python train.py --n_layer=8 --d_model=192 --n_experts=64 --experts_per_token=2 --d_expert=128 --d_shared_expert=0 --activation="swiglu" --moe_layers=[0, 1, 2, 3, 4, 5, 6, 7] --router_score="softmax" --normalize_top_k=false --routed_scale=12.5 --balance_loss=0.0159 --balance_bias=false --router_z_loss=0.0001 --init_std_router=0.00929 --lr_router=0.00102 --vocab_size=8192 --norm="rmsnorm" --norm_eps=1e-06 --tie_embeddings=true --optimizer="ademamix" --lr=0.000544 --beta1=0.9 --grad_clip=2.0 --batch_tokens=65536 --seq_len=256 --train_tokens=310400000 --steps=4737 --dataset="wikipedia_en"
Below are experts of layer 3 (counted from 0) of a mixture-of-experts language model. Rows are named router (the router's row for the expert) and show model dimensions 0-191. Each number is 128 + 32 x the weight over its row's rms, rounded and kept within 0 to 255.
After each expert's rows: "comes after" lists some tokens at least twice as common just before its tokens as in all text; "gets" lists some tokens that make up at least twice as much of what it gets as of all text. This comes from a sample of Wikipedia text that the model never trained on. Tokens count by the router's weight.

# expert 29
router [119 107  92 123 178 113  56  92 104 145 140 123 139 125 129 125 125  84 129 122 119 150 125 128 137  96 136 136 119 159 138 142 167 173 150 110 153  84 120 130  83 143 197  92 191 147 112 145 104 145 136 171 111 151 116 177  84 131 183 208 150  69 107  84 127 125 101 165 113 130  64 143 132 135 125  89 152 106 193 151  90 105  81  73  98 121 136 161 147 159 159 143 145 127 103 116  91  96 140 101 137 113  90 141 122  62 197 139 120  63 157 118 129  95 122 112 117 157 145 107 134 121 155  63 192 168 181  65  96 113 112 173 154 124 119 118  64 148 127 116  78  77 151  52 148 150 149 146 156  83 102 169 152 111 100 130 155  85 127 131 167 123  90 165 167 117 117  53 165 137  63 140 101 116 183 179 147 134 147 156 169 167  86 122 116 103  95  93 117 133  71 129]
comes after: " was", " It", " it", " he", " is", " to"
gets: " was", " is", " were", " be", " are", " as"

# expert 16
router [ 82 151 148 168 180  87 107 148 121 161 109  84  98 146 142 128 132 123  74 123 108 168 145 110 129 112 138 101 154  86 139 158 183 120 160 144 140 125 106 136 149 101 143 135 178 110 121 148 142 151 139 108 118 141 132 172  96 141 160 144 154 102 152 140 131 110  82 107 101 174  81  64 130 132 124  58 148  98 195 149 133 118 113  85  86 134 124 179 104  98 111 138 133 111 149 128 103 109 162 162 114 146 118  94 116 117 140 164 180  98 131  92 110  70 123 115  99 151 198  89 163 182 113  27 211 135 155 127 122 113  74 126 180 149  68 168 104 138  95  99  77 142 189 138 169 126 207 119 138  84 152 166 110 135 113 120 167 150 132 123 103  62  70 137 181  97  44  96 135 180 121  62 117 122 119 146 114 178 159 135 131 160 108 129 101 154  84 138  86 165 156 118]
comes after: "-", ":", " information", "\n", " classification", " Animalia"
gets: "\n", ")\n", ";\n", "-", " Location", " classification"

# expert 39
router [134 142 107 111 137 147  51  96 120 162 112  96 123 131 140 157 132  85 106 146 122 124 180 103 145  92 126 129 107 107 145 112 187 124 134 110  97 104 116 124 165  71 173  95 172  92 145 126 154  65 134 140  89 153 142 141 107 113 170 179 166  60 134 145 121 137  87 173 143 119 101 159 130 152 129 114 102 130 175  95 159 111  48  63  83  75 114 169 184 140 116  98 157 133  87 136  80  72 148 145 106 164 146 141  83 110 146 120  85 104  96 109 107 110  96 130 125 117 177  97 127 168 102  47 176 117 126  72  88 148  83 111 167 119 131 104  71 131  77 121  89 103 168  97 189 100 169 115 143  87 146 145  89 108 143 121 143 102 120  86 120  86  98 160 219 152  79 101 158 124  89 135  86 110 170 162 112 202  90 121 180 128  95 129 106 120 104 125  78 114 105 136]
comes after: "–", " ", ".", "3", "10", "4"
gets: " |", " |\n", "0", "6", "1", ")"

# expert 42
router [ 90 109 119 126 160 129  58 103 159 177 140  93 124 132  91 163 144  88  84 125 168 131  93 132 126  61 130 110 101 138 150 158 147 145 173 128 123 158 105 125 125 138 195  88 172 158 158 126 155 112  97 182 160 103 164 148 112 141 136 166 169 109 125  81 131 123 100 178  96 146  88 119 145 142 131 118  75  84 142 142 159 112 148  77 112  93 123 156 149 125 129 109 112 159 113 116 129  61 110 145 124  94  77 157 103  42 143 162  99  63  82 118  97 100 126 172 147 128 136 119 122 151 159  69 178 154 159  73  99 102 156 134 101  88  76 143  83 161 148  86 125  94 187  42 178 100 143 133 158 146 111 151 155 137 145 151 190 135 111 152 163 134  72 173 156 138  57  91 147 152  63 156  54 145 158 163 108 185 148 147 162 122 120 129  66 148 106 112 131 121 125 142]
comes after: ".", ",", " that", " where", " when", " which"
gets: " he", " it", " that", " He", " It", " who"

# expert 54
router [117 130 116 141 184 123 103 126 118 121 125  48 126 131 145 137 141 112 133 143 156 162 138  97 134 115 113  99 143 122 143 128 175 171 148 127 115  78 146 109 107  54 172  95 205 127 107  91 129  88 113 206 136 106 150 173 125 148 132 117 122  65  99 116 143 122 155 147 118 138  96 123 118 163  75  89  81 105 155 115 147 158 126  69 108 101 159 179 118 119 109 128 111 101 107 144  75  85 123 144  83 126  80 114 112  94 178 170 125  53 142 110  97 132 103 129 109 144 168 102 117 210 158  29 214 121 172  55  82 128 109 167 154 124 101 141  87 133 111 115  54  87 119  97 156 107 143  84 182 110 160 161  86 147 133 146 157 118 100 119 142 115  88 167 178 135  75  73 140 143  80 130 128 113 205 165  92 157 116 117 117 106 150 133 115 103 119 117 115 114 100 113]
comes after: " ", " (", "–", "ال"
gets: "20", "19", "18", "17", "1", "3"

# expert 44
router [ 91 122 114 135 189 115  93 152 144 147 122  78 105 132 149 111 116 111 128 134 148 142 124  82 157  95  94 142  84 124 145 139 173 165 197 112 106 109 127 111 108  74 211 102 150 139 124 114 145  68 128 165 108 129 145 130 137 124 160 121 141  65 106 120 130 160 142 191 122 143 110 118 124 145 119 110  91 126 163 144 133 116 101  87 103 111 150 166 148 159 134 111 137 109 111 130  95  92 136 145 102 157 100 143 104  66 149 145 105  80 126  97  90 104 119 135 113  96 118 103 141 229 132   4 214 152 190  43 120 129 119 136 150 134  89 139  51 125 121 107  86  89 115 141 149 160 195 114 228 129 155 119 156 150 131 152 169 114 116 105 122  90 146 165 161 102  90  72 140 100  80 128 150 106 191 126  84 137 105 123 163 121 139 160 108  80 108  94  91 116 112 127]
comes after: ",", " in", "|", " the", " In", "In"
gets: " ", "19", "18", " June", " January", " April"

# expert 35
router [123 105 104 131 161 136  89 125 101 180 117  85  89 156 121 115 142 112 111 117 144  99 133 134 143 131 156 131 120 102 102 150 153 128 138 141 162  92 105 120 148  87 224 134 177 113 129 112 135 119 116 184  83 128 136 124 144 115 177 186 135 111 159 129 128 154 140 173 134 114  95 128 146 149 107  74  90 114 164 161 122  91 139  68 148 105 150 182 124 106 146 136 116 147  89 111  83 154 105 154  86 157 113 133 117  89 163 126 110  71 116  97  68 142  70 165 115 140 182  92 144 177 142  32 181 170 169  78 107 105 127 142 205  95 110 151 140 120 107 115  95  99 136  65 117  67 147 124 167  86 136 149 114 142 100 127 198  79 120 143 171  92  81 151 200  95 111  67 148 179  83 117  82 102 196 125  91 154 191 155 155  90  97 153  97 113 123 130 126 112  81 122]
comes after: " \"", " (", "==", "===", ".\n\n", "\n\n"
gets: "S", "M", "B", "D", "L", "F"

# expert 37
router [148 136 113  91 166 121  96 121 126 150 112  96 133 136 166 165 125 128 119 130 135 127 158 123 139  80 100 114 115 107 141 127 200 118 129  83  97 113  83 112 159  83 177 128 174 104 138 105 166 114 166 145 105 189 151 131  79 142 176 135 172  69 120 115 112 104  84 187 146 129 105 135 132 176 137 127 120 156 194 114 137 103  79  77  69 115 136 141 160 131 102 104 180 139  88 146 113  97 163 113  99 169 103 144 122  76 160 169  91  80 121 103  94 100 104 168 123 147 156 108 135 154 114   2 240 148 130 100  87 146 102 102 167 153 114 130 109 136  77 140  95  95 120 107 160 124 168 104 205 109 140 163 109 113 143 120 139 108 152 113 130 103  83 165 203 115 104 106 142 125 108 139  93 120 213 141 103 189 101 146 161 144 144 138 144 111  92 108  60 104 129 129]
comes after: " |", "|", " ", " |\n", ";", " Win"
gets: " ", "|", "\n", ")\n", "10", "14"

# expert 43
router [129 125 122 160 156 106  53 104 170 167  71  68  98 130 115 123 113  94  81 133 122  97 112 103 113 123 136  99 119 153 158 148 166 146 158 150  84 136 112  94 144  90 215 158 157 107 116 136 166 111 153 162 174 157 138 131 115 119 135 185 120  95 158 105 119 153 126 115 112 146 106 110 153 158 100 113  91 125 178 161 114 116 142  96 119 100 116 177 154 134 141 121 161 155 143 146 114 116  80 161  63 103 102 125 105  84 165 124  99 107 166  94  91 108 111 104 117 140 173 103 130 201 160  36 199 144 199  43 119 129 141 110 168 104 112 133  69 129  74 112  83 102 169 103 125 120 189 111 190 110 133 138 124 138 102 154 159  74 148  91 159 140 136 164 187  97 120  68 154 128  60 160  84 131 160 141 132 187 144 128 109  92 151 136 133  84 164 144  77 129  83 122]
comes after: " of", " the", " and", " in", " at", "-"
gets: " St", " L", "St", " G", " Br", " Fort"

# expert 13
router [104 130 119 147 172 120  62 122 112 124 128  90 132 129 131 140 122 125 126 156 116 169 165 112 121 112 107 119 114  91 148 140 208 117 160  96  82  79 101 123 129  74 174 102 157  99 109 125 169 100 114 149 128 152 143 163 126 121 157 127 142  54 151  96 136 155 125 170 157 145 101 130 127 163  94 122 111 130 163 113 121 140  75  74 107 100 116 168 159 144 123 125 139  94  70 137  87  88 112 153 127 149 132 141  97  65 137 130 100  87 115  83  76  92 124 135 126  95 116  65 136 186 158   7 180 142 189  36  76 124 105 127 145 148 125 112  68 136 112 114  72  99 119  92 170 138 157 125 158 111 194 131 105 143 170 119 152 115 131 101  97  82 123 128 225 102  88 105 149 138 109 118 138  90 198 152 102 170  94 131 161  89 111 115  81  75 143 124  85 114 118 106]
comes after: ",", " in", " on", "born", " January", " July"
gets: " ", ",", " September", " November", " July", " January"

# expert 59
router [ 82  90 137 156 154 117  86 107 162 162 112  93  99 107 129 160 138  78  76 126 162 177 147  75 140 117 120 101 121 113 151 113 116 154 154 121 140 121  98  90 105 135 193 111 125 164 125 121 122  90  87 169 102 120 124 152 142 117 158 129 133  54 108  90 163 118 115 124 101 179  53  93 120 139  90 123  73 122 114 169 151 126 124  60 123 142 124 168 136 113 137 128 120 150 134  96  95  98  85 154 118  96 104 122 105 112 144 132 131  57 122 116 133 122 117 159 159 119 146 114 102 199 142  71 138 152 177 135  51  91 106 136 150 138 102 160  33 136 140  82 114 105 146  87 177 122 182  78 175 101 126 168 183 168 140 168 167 117 116 140 198 122  57 106 130 143  89  13  94 124 104 153 112 130 142 165 143 164  65 123 131 124 126 112 120 159 102  83  81  97  84 141]
comes after: " the", " a", " his", " The", "'s", " their"
gets: " first", " one", " two", " per", " other", " second"

# expert 56
router [114 106 110 155 136 128  90 116 146 141 138  74  91 149  71 155 124  91 129 116 118 116 155  81 132  92 175 160 164 109 107 107 155 154 124  94 133  92  94 117 131  86 165  88 187  99 135  72 117  56 106 162 130 104 131 104 119 183 189 141 126  64  98 119 136 113 135 188 153 139 104 143 126 126 100 118  95 106 147 145 166  82 120  84 125 102 137 158 100 109 122 158 160 123 121 154  77 134 114 146  93 130 139 112 112  37 143 161 154 108 117 139 144  79 111 146 118 148 150  82 137 194 114   2 220 142 154 121  87  79  86 136 130 156 138 136  76 126  73 115 128  96 171 148 156 105 194 113 181 113 131 145 143 140  83 144 170  72 101 146 127  86 146 192 156 110 103  38 103 149 100 119  79 124 160 145 123 178 140 101 163 135 141 137 121 124 139 133 118 135  92 149]
comes after: " (", "0", " m", ".", " km", " a"
gets: " m", "0", " h", " km", " p", "1"

# expert 5
router [ 87  94 114 113 185  92  61 101 117 182 101  64 123 154 117 123 130 126 112 145 132 157 135  89 136 110 168 124 143 116 122 137 155 149 192 139 121 135  89 115 155  95 196 141 121 158 151 116 185  92 139 188 109 155 155 149 135  99 173 137 131 121 133 104 144 161  78 155  99 178 100 142  99 204  94 115  94  98 133 152 162 162 119  43  99 110 131 131 154 160 121 165 159 143 113 125  82  75 122 145 116  95 120 133 108 111 130 119 128  56 101 116  98 106 130  77 128 106 131 101 119 180 129  89 137 125 158  71  87 117 123 156 122 123 119 104  77 121 128 109  92 106 162  71 166 153 177  92 163  71 167 208 115 150 140 170 126 106 103 146 189 131 111 151 168 110 106  41 140 155  44 143 137 160 165 167 114 147 102 109 120 165 108 108  89 115  94  98  65  73  87 114]
comes after: " of", ",", " as", " for", ".", " with"
gets: " the", " a", " The", "The", "'s", " his"

# expert 61
router [141 138 101 111 144 157  76 101 108 167 137  97 130 134 124 142 148  96 119 166 145 121 177 116 143  98 128 140 111 123 145 141 191 115 128 102  91 119 106 116 186  73 172  97 163  98 157 130 132  82 140 142  96 155 130 162 114 109 156 167 154  72 144 147 112 140  68 145 140 112  97 169 129 154 135 105  94 134 171 108 166 106  43  69  80  73 111 150 183 170 115 104 182 158  99 140  72  73 176 130 119 161 124 133  98 116 159 111  73  99  88 113 102 110 137 163 129 110 199  97 141 170 111  46 158 107 119  84  78 150  67 110 153 134 114  94  77 128  73 129  85  99 159  98 183 105 168 108 151 100 150 132  96 120 144 130 155  94 119 102 114  92  92 137 223 169  79 111 150 124  82 127  92 109 180 169  91 186  88 117 160 133  90 127 101 112 115 127  78 113 132 131]
comes after: " |", ";", ".", " W", " K", " N"
gets: " ", " W", "–", " T", " B", "k"

# expert 45
router [133 135 123 157 130 120  60  98 118 177 112 104 113 118 137 142 120  73 109 128 168 138 171 103 164  83 132 110 119  98 115 139 215 124 118  81 105 120 116 115 150  83 169 120 139  73 140 125 123 112  92 149  91 146 149 134 110 121 176 177 144  71 109 111 138 128  97 174 121 128  90 121 146 158 154  97  77 135 188 129 159 112  71  95  93 103 124 173 151 138 121  96 144 125  93 176  79 108 158 154  93 150 148 130  94 106 149 156  89  85 113  67  72  98 113 135 119 138 191 104 142 150  98  45 182 117 148  74  82 145  72 111 157 124  93 110  72  99  76 121  85 108 163 117 188 166 158 131 154  73 119 156 138 115 146 104 204 113 106 129 125 109 133 145 208 176  77  66 163 129  80 139  73 104 192 163 103 162 100 125 162 149 108 114 122 139 106 148 103 100 111 123]
comes after: ".", ".\n\n", "19", ":", "20", " ("
gets: " |\n", " In", " an", "In", " was", " An"

# expert 40
router [ 90  86 115 115 195 102  50  85 152 179 110  92  88 135 130 142 124 108 108 126 121 153 122 100  92 111 131 135 130 108 136 147 162 152 163 121 115 134 104  86 140 111 192 106 120 159 116 111 177  70 108 191 137 129 138 142 115 121 153 120 120  74 110  80 150 128 124 154  95 194 113 141 105 170 114 115  96  87 177 138 164 146 125  62  81  98 142 114 146 134 106 152 165 161 105 136  84  52 142 144 122  96 128 128 109  99 139 107 139  77 148  95  90  78 123 114 138 115 111  84 136 179 145  90 131 139 191 136  77 114 138 162 114 148 134 158  53 133 118  90  95 120 169  98 179 171 160 101 188  82 147 210 108 129 155 166 143  87 101 147 162 139 106 142 150 110  70  30 121 133  47 138 132 140 190 167 127 119  91 115 141 170 126 128  72 113 106 114  76 122 106 108]
comes after: " of", " in", " to", " on", " at", " from"
gets: " the", " The", " his", " a", " its", "The"

# expert 50
router [139 130 110 130 150 155  58 105 130 153 130 118 131 133 148 153 132 114 106 142 129 122 181 118 146  88 134 148 116 100 151 118 209 122 123 107 104 115  95 104 153  73 167 115 153  91 148 144 149  77 127 153  85 172 155 163 117 123 176 152 145  55 140 145 110 141  81 155 135 126  94 152 112 153 121 118 112 135 177 122 182 117  33  69  65  83  90 172 174 143 127  96 162 141  84 157  67  86 159 139 110 172 141 138  97 105 152 129  80  92  98 105 116 101 111 146 112 137 189 108 139 167 103  61 166 111 139  76  88 142  79  93 165 132 110 107  74 111  69 135  88 109 170 101 174 102 166 109 140  87 142 140  89 126 145 123 156  87 121  95 110  90  90 146 222 154  80  91 156 127  76 144  95  93 180 156 110 183  75 131 180 142 101 111 107 121 129 115  92 115 116 133]
comes after: " ", "1", "20", "2", "–", "3"
gets: " |", "0", ";", "2", "1", "–"

# expert 12
router [120 138  92 133 177  90  86 112 131 143  92  72  66 156 150 108 106 129  86 116 156 182 151 132 113  81 136 127 148 115 142 112 153 142 167 135 132  66 157 144 129 102 142 109 175 111 108 126 154 117 158 114 133 137 156 159 118 114 167 105 131 125 126 106 110 122  99 129 130 191  97  89 100 180 114 122 112  58 159 147 116 114 155  23  96  88 148 155 127 142 119 159 174 145 142 104 117 120 135 122 102 136 103 104 153  78 191 102 123  85 135  70 126  61  99  90 109 148 147 157 144 141 139  59 244 119 171  29 159 130 105 139 128 135 123 154 109 137 160 111  68  65 158  72 137 153 165  90 137 119 167 143 138 160 165 117 141  98 107 136 151 118  88 168 178  97  71  72 148 152  99 143 105 153 170 105 123 170 136 135 145 182 137 128  97 131 116 114  69 103  83  88]
comes after: "\n", " |\n", ")\n", ".\n", ")", " Kingdom"
gets: "-", ":", " |", "|", "=", " -"

# expert 32
router [160 120 117 103 154 135  97  99 128 168 125 116 119 107 143 109 111 138  92  93 138 128 164  94 132  79 115 147 147 125 138 137 212 103 119  87 121  99 105 147 139  57 196 126 189 104  97 144 147  90 176 136 102 133 150 158 126 137 173 178 124  68 114 126 127 128  94 136 114 150 104 130 108 194 118  93 126 142 162 118 140 151  91  89  99  75 150 172 135 122  97 155 149 139 103 163  85 101 156 104 121 133 172 141 122  91 198 100  83  90  80  98 118  94 107 116 104 129 171  74 166 114 144  45 221 112 130  83 114 172  96 103 155  98 111 142  91 135  71 113  95  90 166 109 169 123 144  99 152 111 165 127  79 137 115 110 124 103 142  86 149 100 101 161 214 168  83  74 145 115  49 140  87 129 211 143 120 176 113 152 185 112 112 112 105 122 104 118  96 118  99 127]
comes after: " |\n", " |", " ", "0", "|", "1"
gets: " |", "|", " ", ";", ":", " ("

# expert 36
router [ 87 116 109 147 143  97  57 108 132 158 133  95 115 118 105 166 128  84 128 145 143 181 104 112 102 141 104  81 104 127 115 148 144 168 158 140 134 135 100 138 125 115 153 112 214 135 147 111 170  76 108 217  98 148 169 114 125 149 192 128 155  84  91  88 138  95 122 165  83 162  78 137 134 157 115  91 127  65 169 168 123 137 113  87  93 119 129 134 140 143 143 157 133 145 100 145 152  76 149 129 103 103  78 149 129  72 173 118 140  23 114  87  86 109 125 143 141  95 161 119 102 137 148  85 163 166 169  49  97  95 123 140 134 101  72 149 100 163 148  93  93 113 138 116 161 127 138  90 182 145 114 204 142 136 107 151 190 134 150 124 209 139 109 143 133 133  62  76 118 117  92 184  96 131 211 144 102 152 139 103 152 127 114 126 121 141  81 102 118 132  85 122]
comes after: ",", ".", " one", " However", " time", ".\n\n"
gets: " that", " and", ",", " which", " of", " but"

# expert 28
router [ 93 137 103 106 179 138  78  99 127 155 129  63 108 149 161 143 119 118 138 140 129 130 126 116 152  82 140 142 133 130 131 109 185  95 156 102 124  60 108 154 128  68 134 111 182 111 124 144 123  80 137 152 119 162 154 122 101 145 158 136 175  84 132 137 107 133 133 176 145 147  86 132  97 128 110 110 112 114 189 178 150 108  97  57  94  94 143 162 164 157 103 134 150 146  96 125  88  93 114 139  94 110 145 109  90  67 190 136 101  54 111  93  94  80  95 119 142 110 148 114 128 171 125  10 182 122 139  89  69 122  80 123 143 135 119  73  69 135  80 102  85  70 205 118 145  91 153 124 190 108 145 132 131 134 138 126 138  74 107 115  83 137 113 158 183 124 117  85 140 126  75 170  81  81 167 162 127 203 116 146 166 116 137 145  92 139 123 131 113 124 138  81]
comes after: "0", "1", "2", "3", "4", "5"
gets: ".", "–", ":", "-", " |\n", "″N"